Weights of a small mixture-of-experts language model, trained from scratch on English Wikipedia: 128 experts in each of 10 layers, a sigmoid router.
Below are experts of layer 2 (counted from 0) of a mixture-of-experts language model. Rows are named router (the router's row for the expert), gate (a neuron's input weights, with its number), up (a neuron's input weights, with its number), down (a neuron's output weights, with its number) and show model dimensions 128-255. Each number is 128 + 32 x the weight over its row's rms, rounded and kept within 0 to 255.
After each expert's rows: "comes before" lists some tokens at least twice as common just after its tokens as in all text; "mostly gets" lists some tokens that are sent to it at least half of the time. This comes from a sample of Wikipedia text that the model never trained on. Tokens count by the router's weight.

# expert 7
router [121 105 171 118 130 116 147 134  21 116 153 129  99 144 158 126 187 159 128 130  72 109  74 127 135 154 166  65 122 105  91 155  96 104 110 125 178  69 106 115 126 163 150  93  94 170 113 116 114 129 147 136  50 164 147 115 124 176  65 128 110 123 104 102 134 103 161  88 102 131 108 112  89 185 106 147 117 112  84 106  99 150 141  92 107 128 117 109 153  89  83 132 164 177 164 127  91 167 170 121 131 137  82 171 150 187 117 134 156 129  95 140  77 172  58 148 122 132 133 154 151  73 115 168 163 108 127 217]
gate0 [157 108 151  87 166 165  86 143 147 119 158  96 160  97 107 222 139 102 153  96 111 134  97 111 147 110 189 170 144 149 130 112 128 130 105 109  65 194 192 132 144 138  97  99 131 168 118 196 157  74  57 110 107 125 163  93  78  70 126  73 145 146 150 170 126 103 126 118 147 165 127 151 113 131 146 168  81 134  75 175 188 124 125 135 107  66 129  59 112 155 128  92 167 143 204 107 117  96 119 150 113 103 132  55 155 169 129  85 114  87 175 159  77 186 109 128 161  41 113 148 162 100  99  63  94 115 129  83]
up0 [151 132 131  80 184 165 140  73 103 164 122 100 123 110  78 124 147 147  99 160  74 191 143 108  94 104 190 111 151 163 126 134 183 113 146  86  70  74 105 114 146 128 110 102 112 110  89 161 164 160 156  80 163 135  88 123 156 136 105 152 128 113  75 136  94 118 130 160  49 169 110  92 239 151 136 137 117 109 150  85  79 112 133 156 150 126 153 104  74 176 108 141 166 220 162 123 146  93 159 148 162  95  92 136 163 108 136 138 109  87 158 113  89 197 110 149 132  71 119 121 158 140  85 140  92  99  72 111]
down0 [138 131  84 120  82 195 151 179 126 183  94 130  82 114  91 131 161 121 126 142  94 111 181 133 125 107 139 114 118 121  99 157 136  97 129 101 110 130 163  68 173 102 144 121 112 125 123 124 130 163 138 150 137 114 107 108 128 125 151 104 103  71 140 111 127 143 152 158 158 114 156 136  98 169  91 126 182 126  63 158 121 204 103 140 145 101 157 124  69 121 138 105  84 156  98 142  94 139 173  98 147  87 130 180 152   2 123 156 184 196 153 107  72 116 152 132 106  79 130 129 141  99 104 127 143 110 166  88]
gate1 [119 109 114 128 127  70 160  78 146 178 130 118 128 135 137 114 155 137 163 124 116 140 172  57 107 101 115 118 177 100 128  75 135 116 135  84 172 154 147 132 100 173 100 127 139  68 111 130 100  75  39 172  88 120 127  27 142 125 110 114  72 150 156 128 125 133 149 138 160 114 100 154 110 143 140 154  96 101  91 178 155 109 123 189  99 119 159 116  83  92 159 126 173 150 190 101 128 155  64 127 139 139 135 110 133 117 184 123 128 136 110  61 127 187 115 107 211 123 218 136 194 105  80 110 124  92 220 110]
up1 [172 143 100 114 157 162 104 126 149 101  95 118 123  96 181 141 111 144  83 103 144  82 103 106 123 119 131 165 183 153 108 160 157 166 116 124  67 116 172 126 158 136 158 119 147 166 100 136 147  99 103 106 148 151 104 143 201 127 144 190  83  87  48 154  95 127 101 100  74 170 191 161 169  59 140 129 119 127 212  99 125 119  97 134 141 108 114 106 121 112 129  79 126  95 140 130 100 109 134 133 172 128 142  99 151 128  83 133 181 122 135  46  94 150 113 147  96  58 136 136 208 134 143  81 131 163 143 108]
down1 [113  88  80 160 111 132 131 146 198 114 140  79 135  88 175  84 147  76 112 109 141 130 132 140 158 148 137  90 131 191 104 120 148  92  96 148  79 116 174 113 106  94 124 138 138 124 143 162 108 126  83 134 207 188  95  92 131 172 105 102 103 187 136 137  97 155  94 147 110 121 135 180 169 158  88 174 114 121 155 129 118 141 166 135 201 112 114 122 105 107 101 105 102 139 149  94  45 137 123 141 110 123 177 153 144 133 105 188 137 165 203  78 112 145 107 135 156 148 154 141 126 127 119  98  98 153 155 102]
comes before: "-", "|", " •", " Country", " Coordinates", " Born"
mostly gets: "   ", "-", " addition", " Also", ")\n", ".\n"

# expert 23
router [131 102 177  81 169  97 159 138  96 117  76 151 127 123 188 112 206 156 121 125 120  94 107 150 147 146 128  79 121  90  77  91 134 119 137  76 145  96 112 108 202 149 133 110 107 170 145 115  91 100 115 163 123 114  92 106  91 157  47 168 144 164  91  91  79 126 147  87  90 156  91 101 126 150 119 151 125  75  82 115 142 120 125  92 133 172 114 150  93 126  86 117 127 132 111 121 141 137 135 152 120 175  79 173 181 136 144 152 155 160 114 155 130 111  71 158 131 115  90  99 129  74 107 150 152 115 112 168]
gate1 [105 146 125 110 109 116  77 114 163 154  98 116  90 119 112 157 149 126 159 188 137 101 147 134 199 122 126 148 137  89 163  84  96 163 115 141 126 114 137 158 153 157 123 153 157 117  97 138 172 173 155 164 128  85 172  80 119  90 101 147 127 163 135  89  67 149 121 122 119 156 187  52 103 141 106  83 166  96 118 114 145 158 140  85 132  97  62 104 140  80 105 135 121 123 109 116  70 133  94 132 156 139 129 157 153 147 148 135 109 156 115 137 133 121 100 115 142 136  85 133  68 110 126 165 162 120 132 131]
up1 [171 128 148  67 140 196 173 177  89 132  99 102  72 166 131 158 170 125 135 113 155 136 176  77 177 160 164  75 171 129  92 145  62 179 127 103  72 142 147 142 162 111 158 134 104 122 103 127 112 140  77 147 159  93 119 120 149 158 118  72 138 135 133 186  91  71 131 123 194 104 167 143 163 104 106 114 129 126 111 139 155 126 173 147 124 141 149 203  99  12 112 126 114 154 126 163  95 107 131 116 159 150 157 126 101 123 114  81 133  86 102 128 140 149 117 145 109 129 127  69 134 119  91  72 164 128 163 146]
down1 [125  85 134 117 122 140 121  63 122 126  98 163  83 122  92 106 113 193 159 120 117  98 168 116 177  80 134 119  58 114  73  53 153  82 142  89  99 151 105 146  68 148 225 135  91  93  84  92 159 121  86 116 158 122 135 108 120 129 123 111 138  82 137 130 160 114 117 209 188 129 121 142  94 178 162 156 133 107 105 105 144  82 103 124  57  93 154  84 104 130 124 152 117 160 113 132 132 202 141 187  95 200  96 137  89  87  86 127 129 147 124 127 155 119 163 129  83  65 172 148 132  46 163 168 152  95 149 157]
gate2 [106 127  97 104 173 176  88 162  92  77  87 155  84 144 149  95 134  97  54 126 147 115 192 142  73 182 135 151 132 131  92  88 125  78 104 178 180  91 114 103 169  91 116  65 101  84  84 140 154 148 153  99 120 143 137 123 194 189 150 136 153  94 164 156 100 114 138 145 118 148 107  97  93 118 162  54  94  96 129 130 109  82 155 141 116 168 147 161  94 117  90 147 218  97 100  87 112 153 133 111 159 119 129 157 133 149 125 103 115 122 104 135 116 153 101 120 187  84 116 110 215 106 168 143 131 134 193  93]
up2 [ 96 111  89 107 170  73 172  62  94 143 173 217 129 137 138 160 151 151 124 139 122 127 136 120 113 122 141  87  78 163 163  94  34 101 151 153 148 143 145 141 116 106 187 165 169 126 137 135 169 146 128  72 154 171  98 122 170 127 142 140 195 182 178  90  86 116  83 129 130 144 132 157 147 107 103 143 172  64 137 111 133 113 112 133  92 147 111  82 129 120 139 105 155 176 151 150 178 169 149  68 144 168  89 162 154 151 174  95 145 104  62 171 149 157  52 132 189  75 143  99 121 127 124 113 175 165 174 122]
down2 [ 99 142 150 134 158 182 110  90 174 132 186 113 120 105 141  72 141 137 136  98 167 180 108 152 120 148 122  86  97 103  98  87 156 128 105 104 168 222  84 171 195 115 135 108 170 101 144 155 181 124 163  83 165 137 144 178 105 153 136 116 120 153 165 136 116 129 122 138 106 159 131 135 141 157 105 127  98  75  94 164 122 144  87 145 142 142 115 109 165 157 108 210 140 104 159 105 125 120 110 144 102 145 163 106 173 255 135 139  83 177 112 146 135 130 168 152 123 185 148 134 158 138 136 178 196 163 124  97]
comes before: " ", " \"", " •", " The", " Preceded", " Country"
mostly gets: "|", "-", "|---|---|\n", " establish"

# expert 49
router [188 159 161 132 124 104 121 131  55 157 132 143 134 106 124 138 167 166 128 150 110 125 115 134 141 164 120  85  98 165 103 115 109 134 143 139 148  94  96  40 143 153  96  68  89 132 116 151  63 129 150 113 138 187 103 144  73 132  93 150 122 121 128  38 141 126 117  98 148 143 109 121 122 214 149 140  85 103  88 102 124 124  87  92 140 106  57 135 115 115  85 153 184 115 133 110 116  84 120 147 148 149  74 201 143 234 151 127 116 116 167 110 167 113 106 180 164 110  91 149 101 100 144 129 143 120 155 136]
gate1 [143 156  94 150 112  66  65 159 112 123  93  58 126 122 117  78 126 112 121 103 153 132  45 125 146  97 157 116 141 139 102  83 157 130 128  47 162 125 150 167 140 123 122 181 143 143 110 155 119 158 153 147 195 125 108  94 131  93 134 186  65 166  94  97 166  95 169 125 177 112 192 106 124 105 178 187 148 109 142 123 131  83  71 137 177 134  97 158 146 176 154  95 140 141 124 155  96 105 137 132 154 161  99 128 142 135 130 106 142 120 147  94 153 141 147 167 161  81  98 170 112  81 118 150 115 154 129 150]
up1 [155  68  87 179 125  70 105 131 130 122  82 122 188 115 120 146 127 144 138 131 148 127 160 123 104 169 144 126  75  89 104 114 111 152 115 106 218 179 169 125 128  89 133 129  93  99  84 132 193  61 139 106 107 147 110 162  96 169  89 118 111 106 110 135 186 141 121  94  87 110 113 104 171 125 106 129 167 104  80 112 122  95 107 115 212 131  71 138 184 196 143 114 144  74 114 145 133 142 163 136 122 153 166 202 119  79 127 135 120  95 158 177  87 120 124 140 165 140 145 168  86 119 133 141 150 151 167 129]
down1 [146 139 132 123 143 108 125  94 129 172 108 136 157 113 123 107  76 118 111 109 130  15 127 199 148 113 120 141 125 177  88 103  88 138 121  93 130  90  79 121 135 124 122 171  99  73 122 178 126 154 116 124  98  86 116  81 117 166 200 181 115 167 124 179 172 154 140  82 156  85 152 109 137 114 118 106 125 128 132 136 152 109  78 129 107 153  31 130  89 145 119 115 144 149 117  71  98 123  97 125 121 123 121 192  74 195 129 112 122  90 177  75 130 146 115  91 137 133 120 122 113 129 141 130 156 118 159 140]
gate2 [114  92  84 171 154 182 153  91  40 110  96 196  87 124 145 176  93 183 108 102 130 106 198 170  50 119 133  80 137 162 144  97 116 132 168 132  80  84 126  84 111 114 138  92 121 132  93  97 111 174 206  69  93 103 122  90 139 104 138 105 146  85  80 101 136 162 102 168 118 145 167 126 106  84 168  83 107 153 114 166 129 107 162 173 115 143 138 115 134 128 134 127 126 104 144  79  97  86 108 120 128 130 115 104  88 190 208 126 186 102 122 176 171 166  74 136  90  88 121 175 156 146 103 142 121 141  88 106]
up2 [122 135 152  74 115 144 155 146 117 117 118 108 139 152  55  80 191  79 121 140 160 129 128 111 100 177 107 166 141 115 124 110 110  88 157 175 161 139 160 174 165 161 125 164 146  72 122 130 124  95  49 130 150 121 130  77  92 111 120  94 183 138 152 139 100 140 163  87 123 134  83 148 156  95 175 141 125  68 125 138  89  62 171  96 158 138  97 122 116 119 116 162 119 123 134 177 129 173 142 108  94  46 118 169 201 114 111  59  97 111 193  99 129 143 120  97 168 158 151  96  68 119 132 118 124 119 156  84]
down2 [104 162 145 114 146 192  93 157  91  74  96 110 136 134 167  81  86 114 147  74  85 141  87 166 135 153 131 171 251 110 154 136  60 112 135 164 140 123 119  87 152 121 122 141  89 170 189 139  64 129 116 163 108  96 178 162 121 132 125 135 140 120  80 164 102 113  91 127 113 153 125 116 129 121 121 139 130 124 118 136 151 151 121  81 113 116  99 128 145 127 151 134 133 203 125 147 172 168  79  15  98 162 119 193 130 111 191  62  46 110 109 112 118 122 159 146 140  98 128 147  57 105 122 111 195 186 130 102]
comes before: "-", " ", "|", " •", " W", "|---|---|---|---|---|\n"
mostly gets: ";", ";\n", " Pts", "″E", " —;", ":"

# expert 10
router [104 129  89 150 132 109 144 106 103 145 101  79 100 204 130  71 183 172 151  92  95  84  72  42 169 166 184 108 156 136 103  72  89 113  93 104 162 132 132 123 217 107 129 132 133 114  82 139  63 111 123 167 144 154 103 143  69 117 102 108 140 125 149 156 116 164 103 137 133 128 118 152 174 158 121 169  74  86  80 122 133 132  69 153 152  95 176 147 114  90  85 123 161 187 168 141 107 147 151 169 112 152 145 213 148 162 138 183 199 130 145 133 119 147  78 158 126 149  82 153 145  71 155 176 140 128 131 125]
gate0 [126 110 208 108 142  84 126 126 122 141 107  88 185 132 174 128 185  97 106 129 163  86 117 142 160  96  76 134 125 116 101 152 140 158 137 170 121 138 141 125 110 144 122  82  74 169 173 162 117 164 123 133 148 103 179 109 150  63 140 175  97  95 152 131  96 143 179  87 116 164 152 122 102 124 105 154 114 156 161 156 125 151 102 129 111 117  99 124 154  98  86  97 184 100 140 156 224 106 131  81 108 175 179  81 183 128 131  95  81 163 155  61 146  44 155 100  97 111 119 133 158 111 156 156 111 133 132 141]
up0 [155 120 113 101 128 149 178  74 134 130 155 193  97 182 205 114 233 144 123 152 138  94 157 120 113 168 127 159 100  92  94 180 109 112 100 114 143 157 149 113 107 109 112 136  82 163 184 152 108 138  81 159 125 132  95 162 154 117  88 120 132 141 102  96 146 150  49 129  54 123 107 122 119 103 110 106 157 156 143  83 103 115 140 164 177 135 126 161  98 108  94 100  95 138 111 163 117  98 179 139  98 147 126 191 128 105 114 184  89 148  81 152 119 147 123 133  54 190 185 147 106 142 137 138 124 103 174  83]
down0 [145 147 107 128 139 137  92 122 134 119 163 128  88  99  70 117 133 107 147 128 122  86 123  96 137  91 171 141 138 104 160 113 108  98  97 105 131 115 123 115  71 152 113  96 131  69 144 146 145 158  79 144  86 122 125 126  73 113  97 128 100  85 181 152 160 156 100 176 108 156 140 178 107  57 125 145 153 133 117 126 122 106 183 124 139 131 170  44  72 139 114  84 221 105 111 153  87 121 130 142 107 100 126 100  40 187 115 102 140 162 184 104  96 127  77 154  92  91 165 143 134 138 132 139 143 136 150 105]
gate1 [180 145 139 135 114 147  74 138  98 171 139 138 154 138  73 103 169 172 180 121  91 137 108 119 127 142 143 117 153 201 125 164 105 116 157 159 171 131 137 153 110 117 167 153 165 133 129 111 166 159  92 167 115 130 126 118 137 163  59 125 125 129 119 132 112  75  90 168 167 139 175 153 169 115  86 178 139  91 104  45 168 156 130 110 190 176 135 107 164  66  99 128 177 145 150 160 135  80  83 128  71 124  93 141 110 144 163 133 137 109  88 134 138 170 134 128 127 158 101 172 154 101 115 157  96  67 118 112]
up1 [199 166  87 127 107 125  79 111 129  90 155 186 169 100 145  96 127 148 149 118 103 168 126 157 102  90 125 134 165 149 126 150 111 111 109 157 149 182 142 129 127 164 212 163 149 122 165  68 139 102 181 148 102 167 171 121 153 123  92 105 176 161  92 125 113 142  66  95 189 122 129 112 164 126 105 159 121 155 107 136 146 157 137 125 145 148 152 151 130  66 125 106  93 176 160 140 164 130 114 174  49 119  85 172 186 101 165 154  85  68 112 152 129 145 155 119 128 170  84  81 145  95 113 154 150 120  83 128]
down1 [158 183 176 100  94  59 164 132 154 124 123 125 105 101 138 146 129 168 169 166 130 165 109  84 169  88 123 136  89 149 106 132 148 141 132 123 102 135 135 163 149 142  91  89 107 134 139  90 131 115  81 143 117 125 114 123 120 181 182 120  97 143 162 151 124 174 120 136 116  93  85 137 138  53  56 126  62 132 120  74 136  83 143 149 106 170 105 116 155 114  97 113 110 108 130  84  88 137 118 182 179 125  61  97 106 180 153 165 188 120 131 129 171 106 161 129 158 101 131 141 104 119 100 142 129 102 163 124]
comes before: " The", " He", " In", "==", " It", " and"
mostly gets: "\".", ".\n\n", ".\"", ").", "."

# expert 60
router [141 114 128  79 145 123 161 102  92 146 117 153 138 149 162 105 169 153  94 112 137  94  65  98 184 213 164 129 145 163 128 105 159 155 171  91 111 138 126  84 188 121 152 143 175 171 104 126  77  84 120 119 135 171  93  99 154  87 115 170 136  96 126 120 110 149 105 113 131 135  94 115 133 188 110 157  99 150  77 110 139 114 141 139 162 115 107  94 136  74  63 113 130 168 168 165 119 125 115  23  91 118 110 161 112 177 159 124 188 147 147 162  93 151  58 172 138  71 150 187 200 128 158 159  92 124 144 214]
gate1 [108  80 123 118 119 195  80 158 143 145 179 130 101 165 110 185 105 186 135 142 134 165 162 124 145 124 139 122 144 127  99 122 115  65 122  79 232 172 162  91 139  97  61 118 168 140 127 169 103  64  96 144  72 166 122  83 120 154  58 107  98 116 152 120 125 160  97  51 172 140 130 119 179 159 171 136 134 145 147 104  88 110  63 105 116 139  71 141 129 121 100 113 133  84  79  83 120 125 170 128 120 123 160 165 129 156 147 152  91 131  83 125  86 121 140 108 107 132 147 152 144 140 139 103 138 162 101  98]
up1 [169 179 123 111 101 139 186 123 124 129 171 145 148 125 139 156 143 146 154  73 119  74 143 117 166 110 117  67  98 135 105 124 106  98 114  89  90  69 102  71 157 112 105 169 113 140  77 115 134 129 121 131  99 137 126 145 120  91  72 100 156 118 130 122 117 163 122 113 155 122 155  98 150 128 152 149  82 106 119 121 145  41 118 145 150 161 142 146 168  74 162 106 156 191 175  71 104 105 110 147  62 186  94 126 104 166 166 119 133 183 112 138 134 175 171 167 156 137 128 144 156  99 172  13  70 138 104 100]
down1 [124 178 145 183 140 167 149 164 164  56 159 152 111 203 152 167 137 203 122 127 169 107  92 137 123 149 168 112 117 113 155 134 127 168 134 143  68 130 131 166 106 103  70 140 131 141 101 179 124  96 183 167  74 145 224 111  82 129  95 153 116  92 180 159 155 142 151 111 103  94  83 100 134 116 142 122 156 185 160 112  60 157 148 115 119 185 120 163 150 103 120  96 117 131  83 122 143 205 131 120 163 122  79 134 107  84 126 143 141 146  93 132  93 113 132  90 164  86 123 147 114 135 111 158 144 147 117 146]
gate2 [145 137 158 105 135 101  96  97  93 150 143  53 150 125 159 139 155 123 119  60 140 116 147 154 128  97 113 119 129 152 161 143 111 162 176 160 138 156 218 168 105  21 129 174  82 136 102 104 150 174 105 205 162  88 136 142 124 155 111 133 171 142  65 130  97 112 139  89 133 140 184  51  65 117  95 166  61 131  74  93 154 180  95 124 171 120  87 158 118  87  75 129 101 108 178 156 102 110 109 121 156 104 146 122 136 125  83 106  92 136 122 104 171 109 104 203 148 129  76 146  78 146 125 125 193 164 141  80]
up2 [153  91 112 120  91 160 118 134 174 179 121 139 104 157  58  83 151 154 145 151 104  67 125 132 110 104 138 118 100 128  96 111 133 124 111 152 106  96 108 121 148 151 126  84 146 126 139 151 121 158 116  96  68 102 104 164 133 113  82 117 173 108 139 120  75 112 137 128 152 115 161  93 106 184 152 145 137 150 170  75 120 108 142 114 138 129 101 127 177 108 133 126 193 117 123 108 161 128 109 151 145 157 129 104 150 135 133  89  93  23 146  89 157 115 135  48 131 132 111  32 137 195 147 137 124  97 109 127]
down2 [ 98 157 154 153 139 113 158 119  88 204  53  66 108 149 108 108  86  89 125 107 127 109  97 178  79 154 112 178 122 143 117 154 120 112 116 172 120 165 160 155 117  88  67 127  96 128 126 165 146 176 127 111 222  75 119 199 100 153 184 124  92 172 108 140 124 128  96  88 133 115 135 110  86 223 143  99 110 108 142 156 165 132 157 117  81  94  75 168 142 120 194 141 174 152 138 170 167 154  89 176 149 134 117 174  77 137 134  83 128 134  86  92 158 183 133 149 147 136  76 180 104 168 155 187 127 136  84  76]
comes before: " |", "–", ",", ")", ")\n", "\n"
mostly gets: "ific", "000", "raph", "9", " Ext", "ility"

# expert 82
router [135 112 109  86 140 119 142 146  84 100 134 100 149 122 144 120 158 128 188 144 114 159 113  90 157  93 159 144 156 102 165 158  86 119 133 112 189 107 146 122 202 154 120 144 108  98 135 167 130 109 166 122  99 129 131  97 175  87 109 131 127 137  60 128 131 133 171  98 131 141 116 116 162 125 119 183 133  84  74 144 121 141  98 157 129 119  67  99  83  95  72  66  93 162 148 149 134 104 157  50 162 189  89 191 140 168 186 180 122 101 111 153 192 135  57 176 119  78  70 150 159  68 148 191 152 126 178 128]
gate0 [120 154 170 164 132 161  92 112 149 157 192  92 123 116 142 196 143 107 161 208  88 127 128 134 140 155 156 116 122 109  99 117 176 100 150 146 144 144  68 166  63 171 102  89 145 120 140 164 144 157 114 145 105 126  64 199 136 134 174 109 111 117  93  93 105 104 143  85 170 150 108 146 151 141  80 129 111 150 137 168 183 115 158 197  72 150 105 127 106 104  90 156 138 118 170 112 128  79  49  98  99 145 111 175 164 146 140 110 158 135 111 106  77 104 126 122 148 126  78 120 124 160 130 152 100 104 140 139]
up0 [134  99 188 160 158 178  84 126 111  66 141 141  72 102 157 149 111 161 119  94 121 114 138 137 111 112 117  99 108 151 141 109 117 125 111 148 110 108  70 157 119 125 102 112 151 105  85 119 162 131 113 142 137 124 102  92  61 149  78 152 130 115 134 128 244 108 158 123 159 147 132 145 131 143 142  89 157 108 154 103 104 138 121 183 130  77 169 180 125 168 196 134 173 150 102 105 135 170 116 152 141  90 129 113 106 120  75 203 128 107 156  67 105 160 145 159 105 128 149 163 111  81 133  84  61 121 147 125]
down0 [105 163 161  81 147  77 175 131 128 162 122 117 155  72 124 156 112 150 111 139 152 155 131 129 105 120 128 120 108 140 184 125 136 135 103 100 183 122 104 115 173 167 107  95  98 105 141  90 110 142 104 122 151 152 113 195 135  45  84 162 124 135 167 173 140 136  90 111 116 130  81 113  54 165 168 178 113 148 133 116 139 140 153 174 127  98 143  86 106  96 143 111 126 148 101 111  68 111 122  80  61  86 120 134 125 216 195 121  66  71 109  99 102 123 128 113 114 191 104 125 116 139 108  88 142 148 134 101]
gate1 [130 130 117 141 137  73  86 141 123 124 131 121 116 104 122  80 150 129 174 141 104 137  88 115 137 127  77 141 101 155 122 142 215 134 175  88 129  97 109 126  71 143 150 152 134 133 135 182  94 199 130 133 107 108 120 172 125 124 143 160 137 159  51 100 120 103 123 149 130 142  98 111  99 162  88 199 139 151 112 164 134 104 131 173  79 115 128 166 126 158  48 143 138 150 155 174 143 128 188 107 136 152 143 136 185 134 218 134  88 130 155 105  79  77  79 140 154 119  98 134 148  87 147 168 122  94 160 147]
up1 [ 92 138 143 132  87 133 153  68 139 136 159 112  80 171 134 172  47 140 147  86 148 105 113 122 177  84 152  53  90 124 125 141 114 107 107  78 161 111 155 146 158 158  98 101 151 139 104 161 124 111 117 127 164 112 102 181 117  96 155 103 175  98 126 100 115 144 151 192 153 112 120  83 102 111  89 135 148  99 127  88 118 210 117 127 109 157  98 156 210 133 111 156  98 107 103 127 164 147  85 143 120  83 135 134 123 100  59 124 138  97  98 130 143 117 119 149 169 131  80 102 128 179 159 111 144 142 141 158]
down1 [125 172 133 128  54 160 158 132 107 143 135  98 129  86 108  86 148 162 137 108 134 107 142 201 137 154 166 143 183 177 134 184  71 169  99 105 179 102 176 122 136 153 108 109  67  87 105 103 123  98 121 111 120 139 162 125 142 170 109 144 113 114  76 104 119  97 155 147 157  78 155 130 100 137 141 160 124  87  77 177 170  94  97  86 111 174 112 172  62  92  64 165 134 111 123 120 124 160  83 118  61 115 119 134 157 249 139 105 110 100 141  91 147 217 111 162 122 115 113 115 111  89 127 132 103  89 153  97]
comes before: " of", ",", " in", ".", ".\n\n", " was"
mostly gets: " station", " area", " village", " building", " town", " city"

# expert 14
router [ 91 116 163  87 147 193  93 120  86 137 138 136 127 142  84 128 100 187 135  63 122 134  88 123 135 121 110  85 137  60 119 121 151 167 127 133 136 172 154  91 170  88  95 119 142 126 125 112  72 127 195 139 132 150  75 132 184 116 106 163 157 165 111  96 102  92 130 130 126 124 138 145 118 148 123 155  67  73  85 171 155 153 130 173 115  97  87 152 116 126  93 113 124 125 162 194  95 180 112 145 170 126  96 182 132 187 201 157 128 115 125 106 134 154 116 164 162 118 127 118 139  92 151 153 145 101  92 156]
gate0 [189 130 203 157 121 118 170 108 115  88 150 134 153 116  85 135 186 163 114 135 109 141 146  72 133 206 191 124 119  82 131  85 132 120 114 163 113 162  72 123 127 124  87  82 143 194  97 103 172 146 166 136 146  64 133 100 112 143  82 123 140 120  88 136 100  76 135 101 169 141 188 142 113 105 113 160 133 183 136 125 122 191 145  90 116  95 129  67 117 147 108  43 128 154 111 160 152 148  91 121 127  71 133 137  57 150 197 124 153  86  80 180  84 136 128  93 140 138  62 166  61 156 160 131 132 122  92 103]
up0 [174 136  41  85 181  99 103 115  82 121 159 135 165 158 150 190 158 173  59 108 166 131 180 111 117 174 107 106  67 125 103 170 121 176 159 145  75 171 136 149 133 102 115 123 147 112 108 176 133 136 151 146 132 165 130 151 136  88 180 157 117 118 106  60 146 111 146 157 128 157 152 136 153 137 156  97 117  91  95 144 115 143 140 128 100  87 135 148 193 100  98 107 112 158 130 131  96 130  77 137 149 140 118 132 131 130 162 187 106  93 153 205 154 159 118 135 110 103  67 104 180  73 146 147 171 133 167  70]
down0 [113 167 114  57 113  86 123  63 104  71 115 121 100 104 172 133 104 155 192  98 130 168 157 124 175 184 126 119 100 180 137 148 135 110 147 133 119 104 155 153 102 120 138 182 163  99  95  93 134 104 122  49 107  94 148  99 100 141 147 120 126 147 106 134 168 138 115 185 176 119 107 119 109 118 138  76  80 109 128 114 120 123 153 107 151 103 133  99 137 126 108 189 144 142 176 142  99 129 115 102  78 124 143 111 144  47 134 117 148 155  91 100 184 108 138 132  73  96 141  92 172 133 184 177 159 114  94  96]
gate1 [136 155 132 102 124 170  80 137 124 110  94 180 131 126 159 123  88  99  54 109 148 127 152 159 170 106 107 141  83 112 146 126  68 149  91 196 120  96  83 134  65 146 111  96  76 153  82 142 106 162 122 164  87  99 153 116 145  85 123  83  86 163 114 142 152  92 108 166 179 153 114  89 145 114 178 187 145 108 137 109  78 140 141 129 126 147  95 119 150 188  90 102 114 134  96 150 173 156  96 115 207 119 100 150 156 110 139 131  96  98 149 114 117 135  76 129 126 113 148 114 114 124 146 148 154  67 111 129]
up1 [130 163 129 104 121 102  84  99  82 146  65 145 116 159  55 126 144 132 125  70 127 115 106 105  78 150 154 121 135 143  57 145 173 123 107 244 125 135 129 130 138 147  64 141  63 179 108 131 160 128 138 111 173 157 157 118 144 123 120 136 133 132  73 165 106 108  81 183 138 168 125 119 144  65 162 130 109 133 101 127 117  75 137 138 164 166  87 107 157 120 115  40 121 130  95 153 140 169 160 135 138 249 124 140 120 105 186 138 167 129 190 178 177 163 108 166  82 104  37 126 159 106 182 123 121 135 150 172]
down1 [150  84 118 124 185 155 148 167 138 110 151 194  81 113 147 201  80  94 126 168 177 132 134  93 133 170 169  83 154 144 155  66 155 160 104  89 131 118 127  95 105 123 154 121 125  82 122 100  88 117 157  91  77 109 121  96 142 132 135  70 127 180 124 130 214  86 125 114 114 122 165  94 110 133 190 119  90 157 100 174 157 126 168 120 175 127 126 106  91 124  95 177  88 141 180 175  89  84 118 130  80 141 105 155  98  74 111 183 132 102  51 133  86 224 138 114 111 106 131 115  86 117 165 159 116 125  80 139]
comes before: " ", " and", "000", " which", " but", " who"
mostly gets: ",\"", ".,", ",", "\",", " ,", " meet"